config.toml
n_layer = 9
d_model = 192
n_experts = 32
experts_per_token = 1
moe_layers = [0, 1, 2, 3, 4, 5, 6, 7, 8]
normalize_top_k = false
balance_loss = 0.00295
init_std_router = 0.0217
lr_router = 0.00335
norm = "rmsnorm"
lr = 0.0021
batch_tokens = 131072
seq_len = 512
dataset = "wikipedia_en"
Below are experts of layer 6 (counted from 0) of a mixture-of-experts language model. Rows are named router (the router's row for the expert), up (a neuron's input weights, with its number), down (a neuron's output weights, with its number) and show model dimensions 0-63. Each number is 128 + 24 x the weight over its row's rms, rounded and kept within 0 to 255. Numbers have three digits each.
Before each expert's rows: "comes before" lists some tokens at least twice as common just after its tokens as in all text. This comes from a sample of Wikipedia text that the model never trained on. Tokens count by the router's weight.

# expert 14
comes before: ",", " and", ".", " of", " in", "\""
router:149156116152173128122155099125147118146203131162111130116115114151148152131071122097173154095139114105138112143154107111156154148149153122116103099111157127114149137102168121125155146114147098
up0:133135156137093107137125139124122116133148100095129121134148119134106142107138160090072143110162086186125135143132108119106121094093157119150120142047152137140143121140144105081155122153139132
down0:102086124162128111130169103103105150130187134127186143133156090142136147130084087153173157137107152133130116123106158112078107101162124129094127163128145128126124133097106098118159069120127123
up1:131102135140155136148128132113153126167103138169150112138105100107110088124079110144122149141121150183146088157116124093119129140115096120133115136119120107124141106152132124127134124128119157
down1:095156106117107133173120136141118171118138110091154126140173136140127161166147146110114088082123092135101178154195111111115127093149133164134137108111149139120146107118165152118082145138130134
up2:140081175114150120116144137124112120119143111151102109092127126150148102129128090157156137134131102131159142125134126128136154108133096121174095106161122137159100111149164123131141138132116138
down2:145109152173095163160085117120123098142096140121095153151070130115146075131118174156130159118125108150122177139121147160142104168117120136117110103149142162108133134113109120103147136121126134
up3:117125139105119117107095146171152119133164077141161123131160108152131132131158126180155132118088161116107129120141145175082069101123097117127149113137094160172112165129132141123147119151145170
down3:110130127101133211162123130128114142120094137115152162170098135122132102122129100113164154106117127144124128117117156107149151129096158150084151107109148065112141150148149111114133084143093101
up4:133095093134095138144113097132098103146137171131132134107165116176122127097140146157138095140123140122126102088103068147166089132136162075167111110099165107149093151127148127127128150088117188
down4:149125152146140142113152139118157134114147107171141143160156083135131098072121123108102093118115127122123120130122083148166135145153116118158137151142146111162093169148163125173144098100093130
up5:127089143109082120146097134120080109163109140110124143097097159167138114137123113111104163101152095068122138111145122138131114135084123134096170142140128099120110140145110126143083115133133181
down5:142155114073142128159136113121131106159114092068103125082155108095099159100147135159101116123084102121158145095175117146081132125159142136112164083123124131137140097088148143118110091161112123
up6:143123111129143097074121100100087088094146173158071131158138103097122089141106091131150122140125142153116128110168178132109106139094167144154176113161142119114152082178125125119137113143122118
down6:111145119142206113137136163101085133138125139172111156158096102098119136109115095132117126083125120071152097138128149112147110136109128199152087115169146142113120140172122121107106094148126119

# expert 6
comes before: "1", "2", "0", "3", "4", "5"
router:128093139134180091104085141152136096110110134115118140130104101137155165152152092148136096119136114124109131121101118132134110129144092149146147158162116118139071119117109148129141130105149143
up0:135146146138174141110131123221124155124152111136111088114122135102136158186131114130119121124078121152095120075126175111115109120157112106134127132108129142164111166135129113102153086144112120
down0:134136100073084132117088128178121118148091112149158123140141122115157137099116129101153150142127151067096150171098119122130130093160112152119150128111147096147145105063113094122119172104129135
up1:137142102138142190072125153113090136109134071141136144079115069122093169105124121151129108106096119081145137132156112100155087124129137146155107146108148166134104155107115101102149163131136171
down1:090098166124131094130085106128138143129109142122146165106109111150148110120088136095096128097137098127135164140075091120113131092128111150130145210145116129122107124071109086111117116114166129
up2:089130130151124112157096072148116110122133149166113150121103103153116129126152149108142139142130146151128138132118117105118132110116150136039118103147167104125112139111133132138092121157168132
down2:117122141127143102135086143130122155120112098131108125114084105099126117131122120106142139101097136122134112107108098131125110131089118120167157154131152104118110098153125158122119177119123122
up3:121137143119117151117140137122156111128142145106182119156186115118125147135151114129125103145129139157126082128162119098140117119103119127116112119139121076099149134137093136100154094201152115
down3:131132149130154143117121126125092159139131116132118129128133137145104179153113161140145121137179176151140180113180118126113128106131175124127124136105112147117165097157158178137137107118089142
up4:146152159117070156136153100124080119090139140099143131139142118105168154125141090147125107131086111118124166148070150140110131156117144122158128154129172133034093097092094146127168118142113089
down4:084133142087128147160129131129138129123164128126125112126158148129112124120121123113148105151125101135150179116132102122129145113171122146093140086153128086151159129144133114203106164133151090
up5:140167149195049127131119123152114094092153130068146128149139165135115084147117104111177112099123104145125135143127135154163136130131144111154130137156130156139142104155144130153104148124090083
down5:127144144166131079104154143093136129117141135164179152109111125168113121098150127117143133103163101110132089116115133121115123107129124120154148144160178083142080160151093140144145108120140129
up6:154171160119086105125108132135091170150135095154118145121112133113116090123139121104147161163120165130134103109132108141116125143119122167141118123120138147153171107129188124103172126173108143
down6:103103155149151096115120179149145177087162173139160103083153109079174088151153130110175083098141110120115079150096141075154117104150094082101092149173131121121134127143080122154121136146168144

# expert 29
comes before: " ", "\n", ".", "″", " −", " —"
router:183118195126144067154085166064134124183094093187125156090093100091160117148172123079110130098164112142140167148130111132121137157136150147117140167102125118146104165109108150116133108145140118
up0:114135142134160138148103156158136167071163126100113130150131122141132141100166163130117187191177125138103110112138135096131122107134076140129152136116133121131123154117119090153164143115118164
down0:131129099119076102096148087154138158111124100096130127154119123154121138127176125159133134129137103119179095104103148112139129155125138121118135118094136141155141121150105152123145155126145144
up1:114132132176174111127131157111120158133121128094136131093108143174130123136170122116128112124099116203103094118114147111101100142144099135137070104122141151097142142132139147152115169118101122
down1:115117130110100142101109133098142121098098119101117111114139127092151162119130133105115120113102112112144158138126116127153148100126138132111095156158100120127162118151104117104120158152144155
up2:086134110098135170107135131190140126095132188119067080140148174126115145109131141147132098180116058115084113117147079130109118113115098116118115088132124160139116123119134125178148163122125137
down2:109148122095090130102112175131152110144097105167145111106127140109153082134090159138155164138136115145154171115123145102130104139156096097156135138080074112138122130094127123106155123105137132
up3:146161145141159156131091072082135163131106180101126086147124148120125153158154083154120144104087070132116138126161100127108130137147107121125136149159112123113122113122133113155124129095118125
down3:123075146112106135130145135138139120092130117128157109166095118129163130127121123107114139151125174166125172135162105117067126124141156160124149167114126098131113060130109137132161150099142116
up4:159121092162117171113146076133130148090171120118143123192125151119151143114107136157128083123125112107123116126152156144135146149143086120154111112126120118092140135120139138205146163102103094
down4:108118161106159118119118155120182116111106180103141119131129143132094191158119150115147142128137126111141117117102106102114110155126130110097136150134109163078124095102118121098121168170118112
up5:130152099142165132128160094145120137051142131117121133121149113161077128151123081145146102151112118132113131130136135127109123141099159162138191120134149124120141153135132108115124174118163125
down5:145091155151123127136111096156112150087141113116101091095154145108157140107164151120102070111166124125142150148150068162109149075104168147168113144117116079087110169120104166161114142138120177
up6:116155113116077110131141150162133169137130142149104143135137124111157130103114096138114106160168165096160152125121109174146110112175108122122156138085106114096148159124110131101095125129145136
down6:104116115158125154138110180124136146120136108139112112100140158131155133109139161144099135081132113157073150139093133110143140155145145111140176158136107141136103117164080144112084134087143088

# expert 8
comes before: "1", "S", "M", "2", "B", "C"
router:100133113099082111139132144109121115138108113074126136120110148114149135131132162131110134117138102172145097161093122124127128145121105094114165086163171095171142173109125133136138102097136156
up32:131128146110117109084121111140092130132087193087148096093105077128120178141102078106117121105122150141148127119120137102125091130165104096108168184125109142145135125216118121090111121129101132
down32:152175108104163106095125124146133156159126106097172139120097128171161148142100142152166150130148131120167122131088140118119078104130168102102133119134130109126117086100166146107071112124142127
up33:104147079094087122134135117140106113089116108110122131159107097162129080121138094110109127116187130130103110124171122126138054093148136097126159075162163128132119141108116171105147123087116123
down33:115152138139143151122078117099119132132175117147162135123091110143130134098179130140130109140083111146124181153109149144141155084160110141120086100126151125148162140164130113132177138108173139
up34:165146114121190110145085100151087157113139121135075132158145135113106124105140139169155103128115151116104131145122103119109082152131126131119166119140163135083143148130092157133136146125152098
down34:124076118091144103127169119112125106137109119100093130145112180114089114106092106099110105110104137136083079129145134146099146111126118125151167141104083144121117110100136166125121116182157154
up35:143124095144103142159106113122110157099120093088096133103117136101130133137151134172094101117136144155115132141117163083148144113123137102090129120111127083111111090129172156142090140127147118
down35:094148127112159125178109131104098126135167132151145119118070142076133142115111117138158138127142139158100136138079120122147103134124154114092082149127156094132117137090109155062123107125108100
up36:149120146122114138100114108111134126136136126142144133139147090116102151104141096148174105128111122107153113132172146100149147165150130077124152085127111174108171079098088104135097139091118133
down36:130127141114142131120152139114136090104110149157117137130112141114097105155135119129126145122109144107132115136115129075145101094118138102097156142154150138136154144140122102151094110157101139
up37:109159131095146118144130105141098165051141118098154140138124147079142127121094088111132080138085133163102147126162108144081127115094132154148085116121098128106122138125090125119121133145131115
down37:142121119137121139091146136104161103146114123130074121105147082179166159152104138090108115121132088163137100137133090161107091138110109069110162110149113151138132119160146171135167125104104133
up38:102112144107126132119162121193110139161187104131129126119129122150113106150127151117100146136111127196149165117149147147158097117147112141122108111105130096173133116098119093100146095146098142
down38:113128167103120110181151177152108163114116161146108144128184102111158141164125103137123139146127121109172147114152158139178136130161128074101098117145131122170142116119158085111121124158185138

# expert 11
comes before: ",", "–", ")", ".", " and", "),"
router:161177142149148128134135094146145125127157128133103108149087131152127125092120176128140164120155159173136168142147137107124163154090150100135108145148127149141154130100170136087120091127144115
up0:116172123168094111086112094118126072156112118134125154123123108127140134129108121174116119173111149103112170105147158127104159121134136108145121119100126142149139115105109135141140176116117142
down0:131118163089138112098157115125180118109151171120131126115181149131140090081158126119111141119161127121166130148131100120164159104127141109137166099153121151140119098143118129105125157102105097
up1:142109092136091128125097103144124127162133172143107180142155143131133149132122118101101109101070112156151064116105145115125125109121082118096087103151123137132119170131122116119084160130143125
down1:104118106100116095097116133128124140143123130156136146131166146089152093128126112117125086125139116102119129163136143122094148092138119109151112112137126140138115124163094113125051139081120113
up2:089135137120140158151139155154115098139128105115151113093160125132120163097146120117130129132133139123152123140083101135137143099121170106098086105169118123165136133164150136161143138140122151
down2:137170088118105167110120120123117110161108107131123096139136120102161143134140080088128109093144091097101093118164164147100090134147158129123102084107161133118110122137120109132154091125159135
up3:121115133105117141119134122130104160131129098105138158112162182165116113156138138160116134100126093108129109129124140143113154086130126163090111167161118092121088141113128124133109120139156106
down3:131120112145128171153148121158140097122117123091124140127184108099115118126135127114110074094127114141086120130123141114101149112140151141113147177156120120113148142114107163147118117133118062
up4:137139134090118096092144162120124130119129159112123167133133131100146120162148148136077113179139140119112131146122096112152151088144139172183069110164139148125133145164133128175090125085149111
down4:093136182165139104158146103127125120118126115113117089101083102176144155131119132138099118082111125129098112140145120109109159141172127103083112127159115114130121109155129096125134135159141113
up5:042084117124074131087124154156149148127140124139116119149098130106121135129140159185096129119127153155114138123163146137123143107139139164150106119104104137142121130110126148180139115138160101
down5:169155147143109094156141128149091146158079107105131124157124150100112132135103155130053134137158127152151124119122091129165125132176123140121144111103113138140146138129139117135110129124161148
up6:130102119120106138169125160101124088098123102103071143110086076055133112145154100057171116130115126144123088064120126126129163135101103142155110125125096161150156148153088141170112136132097117
down6:122111129105136090117153146112107122113142115132105157159147129152095162147150175141142104123148119105155159138122109109133106137114174147138098134117096209139106082121154146132121105121108148

# expert 28
comes before: "s", "reat", "%", "ournament", "andidate", "our"
router:108157132129082090143095112084109143135119125150121146115108176128096136127125100106106129119110100162138164130163171134145164152125124152142144160108160141159105141116113164153138140131110145
up0:109117117128078138086097140107125126056126115126147132103117123140131128125155116132127151110120149116160122164118156071132131133100068136147138119129086096146134173115142124121157127147099154
down0:157114127164113129108131127102132104111116138121101100105110136111154091158109135147103138110104084144144114133109145126150092104139116139108120133125158138147098170093087106151136136145156136
up1:158125154115139110125159155148095121120128108155115120103175143170128128093147122136103131130207114105116133134162132133126117119173168116140094130097137100138119150115160142168120153107098142
down1:095149139124133144132113103110159149160111135154127197148089163085107107128135112138151135112138130155083141133155133140146150121135158173132108123117128100114141119118161103093155155133132104
up2:185105081133146092133161139151149120118089160153116150142162109166143140129107134144144160124105079125149132107124139112141154067169113132135160147144137076106153137128108087140128130121130118
down2:138114119151125138134098112101113126134086114102113168109121142089095159120139117137090126144134136147115131091163147139133130128119152086104095126152148113187089151104144148153131130159121109
up3:124127128130132119147120123163173115113119171141113142129080086088109103120143149119134118127142140120116090123128138154112082128121105153114111165086120121093176141114107124079107137167157106
down3:150103130082092139148141085150166154158152128113143125183132120082109112104112162090117116148118091156118099113110129124124171099129129133162155121164125095169095106102204154114130131130135144
up4:123156157138114150136100088179138133144130114089131142106149140122150109103126145142157150142113153135095123056148166156096141113126086105115132125117140202135132143110148184160106130146105093
down4:080115157126190110133096162112154117141106097133140160134103189098085144139146130111107137132141169104144118157116112087122126106122150106110118147104156124121097117123154125128111132095136132
up5:111102095176099151118142130125108183123121133136131110126111165130091161160119119149117124132120087166130144145139130089148137097117127152138119180166137132132113151115152130081183194132119097
down5:169094107117154094125090095104103083166132127125134152102130108128110098134130108102128128070158121106174147137174132065162140137166149111139146119138084154091137138145143146148113139146110128
up6:125141088155177089101139150100096157103101104123121112138118089117128105140138179180095058121160151135079143107105123128126125120139107127145135114109101094159121124120148099134114117163128157
down6:161172156115148143160142129191132100150102108136137126136113136098118155129163112106130117151131123117079111109119154087134141135138128090146110105114137083149100139090177102125123134114123139

# expert 5
comes before: " |", ";", " \"", " MF", " DF", " FW"
router:160123135148106135145126134123131122148166151157106148120142152107152164116161124162135116155104153139112115143166141136116149154119111199084174160121134133173098148128122129144102085128150119
up0:128118127121118107099119142118141169157133176108131154148158144136110153117149124140137145137095119174112144109126148109190096122114141123122130097153145155117091128152135136149109120127075154
down0:115154140076181129133092200116134092153107164156142144111098137159117128133106123140126095173075126146121149118160089102135108138103160127133151122099129135129128127147143130137129142108148125
up1:110095150155120112120133114105132128093117103120144135116141125183105124131071150128157116122143097105141098114152144128123078130115123157119158127165134108140124073167139098160122126120164100
down1:152120149135140096156111152102112137137155131142136079145134153165117083073119133152135155113133129154136095150140067147124121107179141137114151179119097138166102138144164158147131112158141084
up2:148160089141136113106106139129149166111103152084103144138115129132115149130140128179193138147164091145124099101105136113116111100144111116183152074113135119113144129118140115119116106144175148
down2:089178160114132118104129118113139132105103137111107084090114105125140093122114168040129127127113089157124118120156090127112153128099152127136175159119121114132116102131138139119110110122151128
up3:144137129145115132125137102134137126168133086094110117094134153128141117099123156148128134129068116119132129097189121130136123118094148141134098097148142135149138150150142150110135111088135162
down3:145125126193124082132106120042146148118078158192136108101113130129113152136151123073093143151162171142124127125099111097140132166138143181107124101112139128123149129146149193096111104110197102
up4:134193079086131130119107179113150137087112153106148138129127091088127154135160156161120144116099102119147128140155113110122154114128134133125112148179107123131117143209090143118080084143135178
down4:163124156113124129152124121113103149131171120154168142126068156115119146120150112099134117116144127089092143149147138181063180139167144145139123140067135116156108154145158164082131137164130119
up5:126079164136159135174101110133089134113135097141073090113052101109160131109167102131108141133120120088142131112124088135171091129148102121139133121134142148129131167125160120102143131112145144
down5:133104114117144110100097149050123151128123158146170100129115149130141137111168125137154140121139147082154144076128124098147106156101131133156138144084165153079184127168150183079129143119134134
up6:111136122127115142174086115124118108102145154120108104125134121107141093146132083083123134140141166102162098142103119154122150171134095143140142113102158129120125109134131125097124170120125099
down6:162115124102109099164119138123106106122097128141148107145118117125163127109091163103168113102133162120113168166136129135130182129122165131145174109140123181137156139133134192119137183143128113

# expert 22
comes before: " in", " by", " to", " the", " that", "ed"
router:172137128125180131114133154130163111126134170163121126116114109144114115107119165144140166123152147111122109155145123098099153120127180189098072137128116149149127127119170103136152150142139082
up0:118148138147139159124175130158133098098131131151125148101152175109140115144159108065152118097108140158140161149089117108112155082093139122178126120137115123128092119103141137120151091091131126
down0:088123173082121104143107137115085102156123139154129143114105146059143123090114089097117111158113126099184112129090097139046113109109159136121141117142133114106148119104121132105149090181116102
up1:138133131170047075131130090111170127111135172151119134148109156147081142064136137122144133111108143082122127158117123186154099119163139127146155105180149105126189154150136122082092116136157152
down1:170117151129156063144140132130149116128172140153160149139128162132111103106124132125158119151131144115158125117127131144132142098143121134132118097152104144152107122118129177122121118095181121
up2:150100117114134152122156168128102130099161104170140156107142167126087141160088119117161134130084132124076168144095093114106124107124134157129152157119114102111157127136142113119170147082166116
down2:113135162144122106140091121124083128101167144106148125107063120101127142127163101152151131143104106102165113100135142146161172148172165107114131128125108145124144153082137142085134108164107146
up3:177092159129105148091069172110130118148100099138126141152147156142130124120150133130125108092136129162098112117162104153173135085150124121138098115126173147117136140122126114117140155148109115
down3:131135109159100124129111072154098171120136144128116139169175128138134149157104142110141108140133153129115128144160118158134098163136144154151092083130132100183161113115166122172136101130195162
up4:138113119112146103133118085117152148145114154122140129124154121086137132128105121107098128140110143082137111115126118112103112179125141146139102134109152173139138153121150141130124132133129116
down4:183064132138124084124127126113143119099152134147131130114082106110167157098080138132106081114116130127135105112117180177121138139097123159155112149123146146138122110115174123127105107133110155
up5:136132113151110098110142118132125098144172095100115134157102108141113096137143140124136109114116107172150136114123110124112070136114140143145193114180129154098120117132094126106126059131077141
down5:115169170135141109119148108151111109150144123108111152154081112111117148125109133139079113107146154145122121087122122122114090107101134164175112134107151094158111149127092129095102057099145099
up6:104135147125049156128140114134125179144119140135090145147160088150123115129107109126145123142126159110104124077115134103123155128110105041121110156098152098138156139119089121108103083138115142
down6:133101152116079147143101146102148151128102098112080123107081059156127117174136079086133156110138118076120133144092124139144113118126109073078149142140111144111129113115089170166135150122076093

# expert 4
comes before: " ", " a", " S", " M", " B", " C"
router:146104138117103100111114173114142129083107110123172148135152113141141155110115179141133126160062135132087086130119112136194181139126125138135160100109127160122157165122101162090161103119161126
up0:141154107119137071134171147107103181127144151110141122062163154146131109103139149127126153137116147084164149143135157139136108162131164145172121143137151123101130126162121146136136133078111112
down0:175106129121115151120130118136130136111118129139163133147131140125149096150078158153143139118156121124089111095137148186160160103117143189108114138128193161128145140151133120142143100133142124
up1:143138087106127140159119133128108146118125131132140133106144106099099112090144145115153123084128166121102105128106128108128105112118139161111114121162097118121099094143124112091156133128091113
down1:148140146126139115130124122166101134152174087139105141142137064114176121141135140116143121111114182048109113152183139121147093113108124100158088109155127160116137127125109139116093134129129141
up2:143131115101124132160110144149124126123155115119151124211175133094098129079158137104149114107120140150094132137086124139129117103113141029156165152140141160117170130095158154071134133113135151
down2:114131125123083111130124095141138103132156142157166153109119129101167113138098112146082176145100102129094141123102126093105151162128135175117114156094142144152092116165141111174137145095160151
up3:101142161157065118139174138117127105131167097132111141152157086172139119128119099110117097140119131128124101105112117127141131140113115145145159123172132166130132155156132106160144165158148134
down3:094050142135114185120130122150140131148118151159157129139134082114172129113121113163165138089128109131118144131118106123092095111167110129146118160101134110132122147142125143102125125100140102
up4:175115140123120123083139146152184132136151116187127145109135117079149147110171162108156137131139137120096143120150161095108104132132135117079114139135134105118138125108134079142118162112143112
down4:110121153108087133177101105157160166117124099135122120114114112149157083166095117125121146088131107105150137163153101161158142152114170129134173145115125103144147084113159159161092154131160094
up5:127115101126090122087140134170159154125108172145131132142142173154147113161157132195153134129144112104137124128132156149098130124099122147134175139122123088143159141176105079132136185134106127
down5:155105163147123114159104116120117151135183143109140118093084102132111129122092122114158133171138094160124100123122153132077104126176125141129140086164158146138114122122123131096104116142138103
up6:130171147082131147186142096117138101117141131135137094143113136107128110142132152144128088107112111152181141168108160115116123160108134113153116150170128139106085101159122125111130108112027123
down6:135168154142178120103120109152162073148144086093115150127120158138117135139165093119129149107106121152114151113123111095069131117133128166096147191160133112144122168137148133129082159092166134

# expert 23
comes before: "9", "0", "8", "7", "6", "5"
router:125133145085117107181090164160135174106107121084164145121122101119141129137161102140101151126153077166143184116090106133135141156100102065174113165108148108135119148128102145117151130135138116
up0:130134170112152144132081126142130124153124155117159134134141136155144127138060137105117134124137105142127126105154129115126155024127126138117106129150120155112108100143103147123156100135098152
down0:206163148110079075146156133112164175131119156150104130098101105117142135176095096141098124172163112120090121131158158103084154146143136130103108137145120145150115129145136137098105125184138151
up1:106173084150112133194166132135189139136137109146121156129153139125140124169138102096101126130113181161128130113122109139133105089127140118105148120129121096116111156118181151107129136152149143
down1:120163111083139115100123161156146138163127125069151120121178155115141117122119088095139110091138117117107085135119153109143144104142137093158164124117140142136126102122087119146147154110118128
up2:120135112100108085128117165164137133148121117119174115153105092111119168151122175121119154105151183128109136120139118081089163122173168158085068122152131159157129148083117141101112087147136143
down2:126133130106156130154118136124113093150104137111124155101149075074125139154092114175152098178097157123174126137180125168149122108132131136123179192090130148156142137156107130122092111102110101
up3:138103114146144118172139139121184130173099105134090114108169109125127093169170146117116048148156155129131127143151161091149132138136116119146139146164144126155155145141107064191134126129141131
down3:068125127094185101121052103107118118095157089107151132121117119139141106129121122158145167128123124130144074153125105141135113109085161116165137133149153165106121147093139143120134166123126135
up4:113121123125165130152152128126121122100153143116123165089117129155152131089145115084122147124073132145131100082094096109140144129159088171133129118089146087129122148110121153121111181093104127
down4:143142162102114176128115125150092100160145150132118125135098134094143072114136105116130118119105125112136132143122095135143119153148166112124163148100115084168139161126158149103128127122125120
up5:121110171145157129139109142111133170070140146167141121091126138133080094074128139105135146127138113113059135122133153105133141139133133156138159135133160110114125102140135150148122098130121134
down5:100107121116085094122128156111089139135093120173118156102132119118160134110111148141129154135134114152087101130091140122151097149104131119121106156129133138101134070121109128168125120152170165
up6:068081152158121146115080125131178149139157128152114079121129112106138169120111134099128133177149109113071139133151127114142104088160136117138122135143172143145182112115103146163154113114124150
down6:184157123135129094103184140128161118170127104137105129156115139143116137127118137141097114171175154166123117093111183132078135112120159169110156126133113142128139165151118117145137109132103097

# expert 20
comes before: "\n", "-", "|", " The", "==", "The"
router:109104137161093114088109088102148161113120147161148091112114097106139143125117133156096130100132126137131104106138092110125116119103083113136171111143196099128142152129084131127137111138113132
up32:126165097142148116117124101119117136153125149147154118093109099095094141106113111170133158124107082123157135155110134133119121076089092101106122111136105111134133104204127104144133153135067144
down32:185117107123068168131095159076173153151123119119118102128128095110107131130145168095071152141138161136132161161163076129131127062107120155131125129110136159116135116094152119103109111113122123
up33:136130137122131111148170163166120128116113101097128187135150170167072140134151139115112121165107150117136144152139142137127108120152129113147138129113123116088125093118113108132173125100135133
down33:155147125154134145087176100092155131162137170143124151129049146121155088127115125153135132099091108140185130118104111163098120160130190191130142127082122107100114120127110163103125135096118117
up34:157148175118169151120126134147138106129124135141098166114127068109103087154132120169106137110142071101153142110185123097115109139124116119149111122141147109130149153120089133132131121114133129
down34:087116164112128141145130122150148139157118097147146130170072106143172172144098155128132154115146138114092139154139177152102113134143160088157119151119120122112121141146157123147160140111146130
up35:115138148087088137142146139127103056105116140108112119130165130130073113087139117119123113131177124124123072130129135153158130144122193121074118100097085122122130146145113116121154141158115132
down35:152142152110129168117049168118113108169144114114141122109131130113145096121119103108105088136103128130151136103111132159140166149126148090125139128077136160153157109111163126113109177114141140
up36:127101134149113121150122117142149142101154119152152115116131134105108101109205099113151132128119101119065109119193104108091133097126098104148167158123083139132140154153165134113102108116129133
down36:156109152097148167120135138069142106159098102118082117126090148087160143161139128160085170085132131069161111164105124085135122133153145130136151120167159124158168106135140142180112131120149137
up37:131106129085103125104121121138154134091105136128140143136147142106146121113208123133125147129103139122103095112094123117113111133130109091107160151158142127150132135099117090181108085171116114
down37:138108148119111135155114127098146150168178137139112130098158133126154135193114128118123176153111153110124130109126150109158145122136112100128166102156099129147142140129137152162124157126144105
up38:092176137141122121103116127124117149120119118120124093109139126131137135134118086144136167130103165120102130140097137115083123105148154144165108095150096131116100175119102109116162131101143114
down38:173088101136117126115126108104130135115147145111152151134162114131136131101118134137119137135138100140136131139159096132146098123132099142106154143085126139138168103095142176133158122152120165

# expert 19
comes before: "1", "2", " ", "3", "5", "4"
router:179104195127127069146099162070121124190089092178121147082092107094154124153178114079112131096166125141147167151130102137131141150156151134128144179105116117146111140095102147114149118131147113
up0:120117111110170157118146046126116130142167124121151098143109094149105109158092089144145097134131146091125120128142110080108093118086127119140116105110120133095116083129094148114070129142118147
down0:125124130148149087101181125133110110081141127164121160133075158099118117122106114092120143146087133136160113125119086160105113134101096163174140113139112094151161091144139135139087163131122114
up1:136096030151127163155108146157132099077169128159118091101155138130157119133145108130102099095153099104162143140152193153139136103139128104127139107097082152115154139119132171163117139132132123
down1:161083135112076075146113125127090164124151145158125122165165149148103106119128181124127123099125102108140122097086137122137114130124156121130118114142127150129126084180111150174189117121168112
up2:135118123112127174128134090088131117112118139113076107122147145155136093129152174158161118123107103140118128121132168147134127155133107089079149105104138124096173135110111114118119131121148126
down2:190103132112098146159168151127143123172146175138149118128122100155143158123153127111102142111138138138113093088157095148174141168123140093182149096173125115161149123108154182125133122117143143
up3:102124145125107135113122139147149132100132143116127078135072144145120121109138143127109137126077156151166141127102153095084110132118152121149132166066146113076144102142152151094107119154094147
down3:109156118172134115147123137131146136153131137155130125127171132140123127092147111111118169072118123131114161170104105119093129151132191135152145101132097078106154087145119126126116084115157139
up4:127112133175110159175163119095127137090164109163125154115146114102113124121114123110116148152149157130119103130161195125111101065161112117106133124112118163115148107090093111154122129110136128
down4:124158146130131109120160100103086166129154091104121146120134101128124129121126149152078097118162139087149135155146130125158148149156133131116152124149126126134100126136136196121143167121094080
up5:122131131169149131077142134130121114129135167112088170133111137181090153124107154128142144099120121158125129154145152095147124124087159111143120148148117135122190133148087157127111154128124134
down5:125117165126091143142134073106188140133167131131145118122125097089123177104106137135140136105097128134127114119149102137112111120123188112068091148136126095160116133125163159127144100093097111
up6:140114109105145136154133138133167129094159169135142157154118066097125123164105136103148138156123177101107122114129143134118090115074096122137142171163115062123122135153128120089159121085171107
down6:145111097125133144165129146134146124103169159152133140086127130092147133119170102127152123166132139088127078137151136123076152161140112121069131116100130146103128120164094139144118127130077120

# expert 24
comes before: " |", "–", "0", ")", "%", " km"
router:183097194114132080155098157068124127181107109184146150099092106102150110160164125083137136097153112154148166147115118141137144165140143111109140166086142107146085148109116153125157116153129129
up0:144154092153175123151130149150118147062125107125174105125127157131123150134126105124099149111123180155156150135109122160151100117138093124126149123154144127118106112139137156134126190103139106
down0:107155119113138143166141151140145114094098130136113157111141115141110159073124106148120154093122115136132141096089158152136101138076112134142112106168118123178105133132145100095134166114133141
up1:126155147136103094158129139119090116122170103094081095145120131170064151101099119173114115164171119139147090103162155110109095127129119112088094124097120122169113128165118077098096135103124119
down1:081125115127115115104155125158117174161099118132119093103141115128141152122134108161119096117175134150160136126155140139101119175119125112179168136096116075150115098119139158103109123168128158
up2:102109123134110094116162110160145095123124105134084112162132164142124072105096076165155126147129141159118134118101104160130105078114138130130164086154048085096146092097156139134124147108088158
down2:153108114135143051150120119123123157130134139147143128127119127163088087142151147131124165125136091118097114119155118116113146131141095099128076148150131117098115093137116141123117146137158176
up3:108156145126105113129105126152145121139147156160182083116107112099063130108141114125151145166119105107093100117107152143136146085138148113128123150113169105123160092097123110162125078155121146
down3:098123106146147175127136120109106113150092103141138168122093130109178131119136114114124131118145157132153173159099135146092163165113149147136125167180165119138101133141125129139130112150118160
up4:081103138144163147121122106165118100101121141118123120143107139105176127127129145133178092144100167097106158113077142132134143133117145119087151113089085081127109136197168144082137117144136170
down4:107120112108133069125101174117153113149143083131108105176097143123128105108156126122173148117107094133129133155119099146153124136146099141082155116103143156124125057093128111166133114133127143
up5:148135052107190106115095141136133133119160197091080109140155139162137143113133148150155120211163154142165101127117106117109138144150085134172138151121120094137122134132131090116148163133106104
down5:112131176156139127097125133134174134163139128142138132143121111138107112177140102099114113121125151111101145124106106146118090145149124109130166176147140107119173108154120156131149154146114188
up6:100105133146096117090133102178082118170147180100122115141176146119129114120075134153154074194143086125088137147108116099126130156133119126096081112165140115108135107093121076104106137154142134
down6:127112157092224131130105143117075157143117116122128155148136119101104143162161104073152168157134112134146112150146136159134119129112120135115126160104115149117153132114180107095109116143122123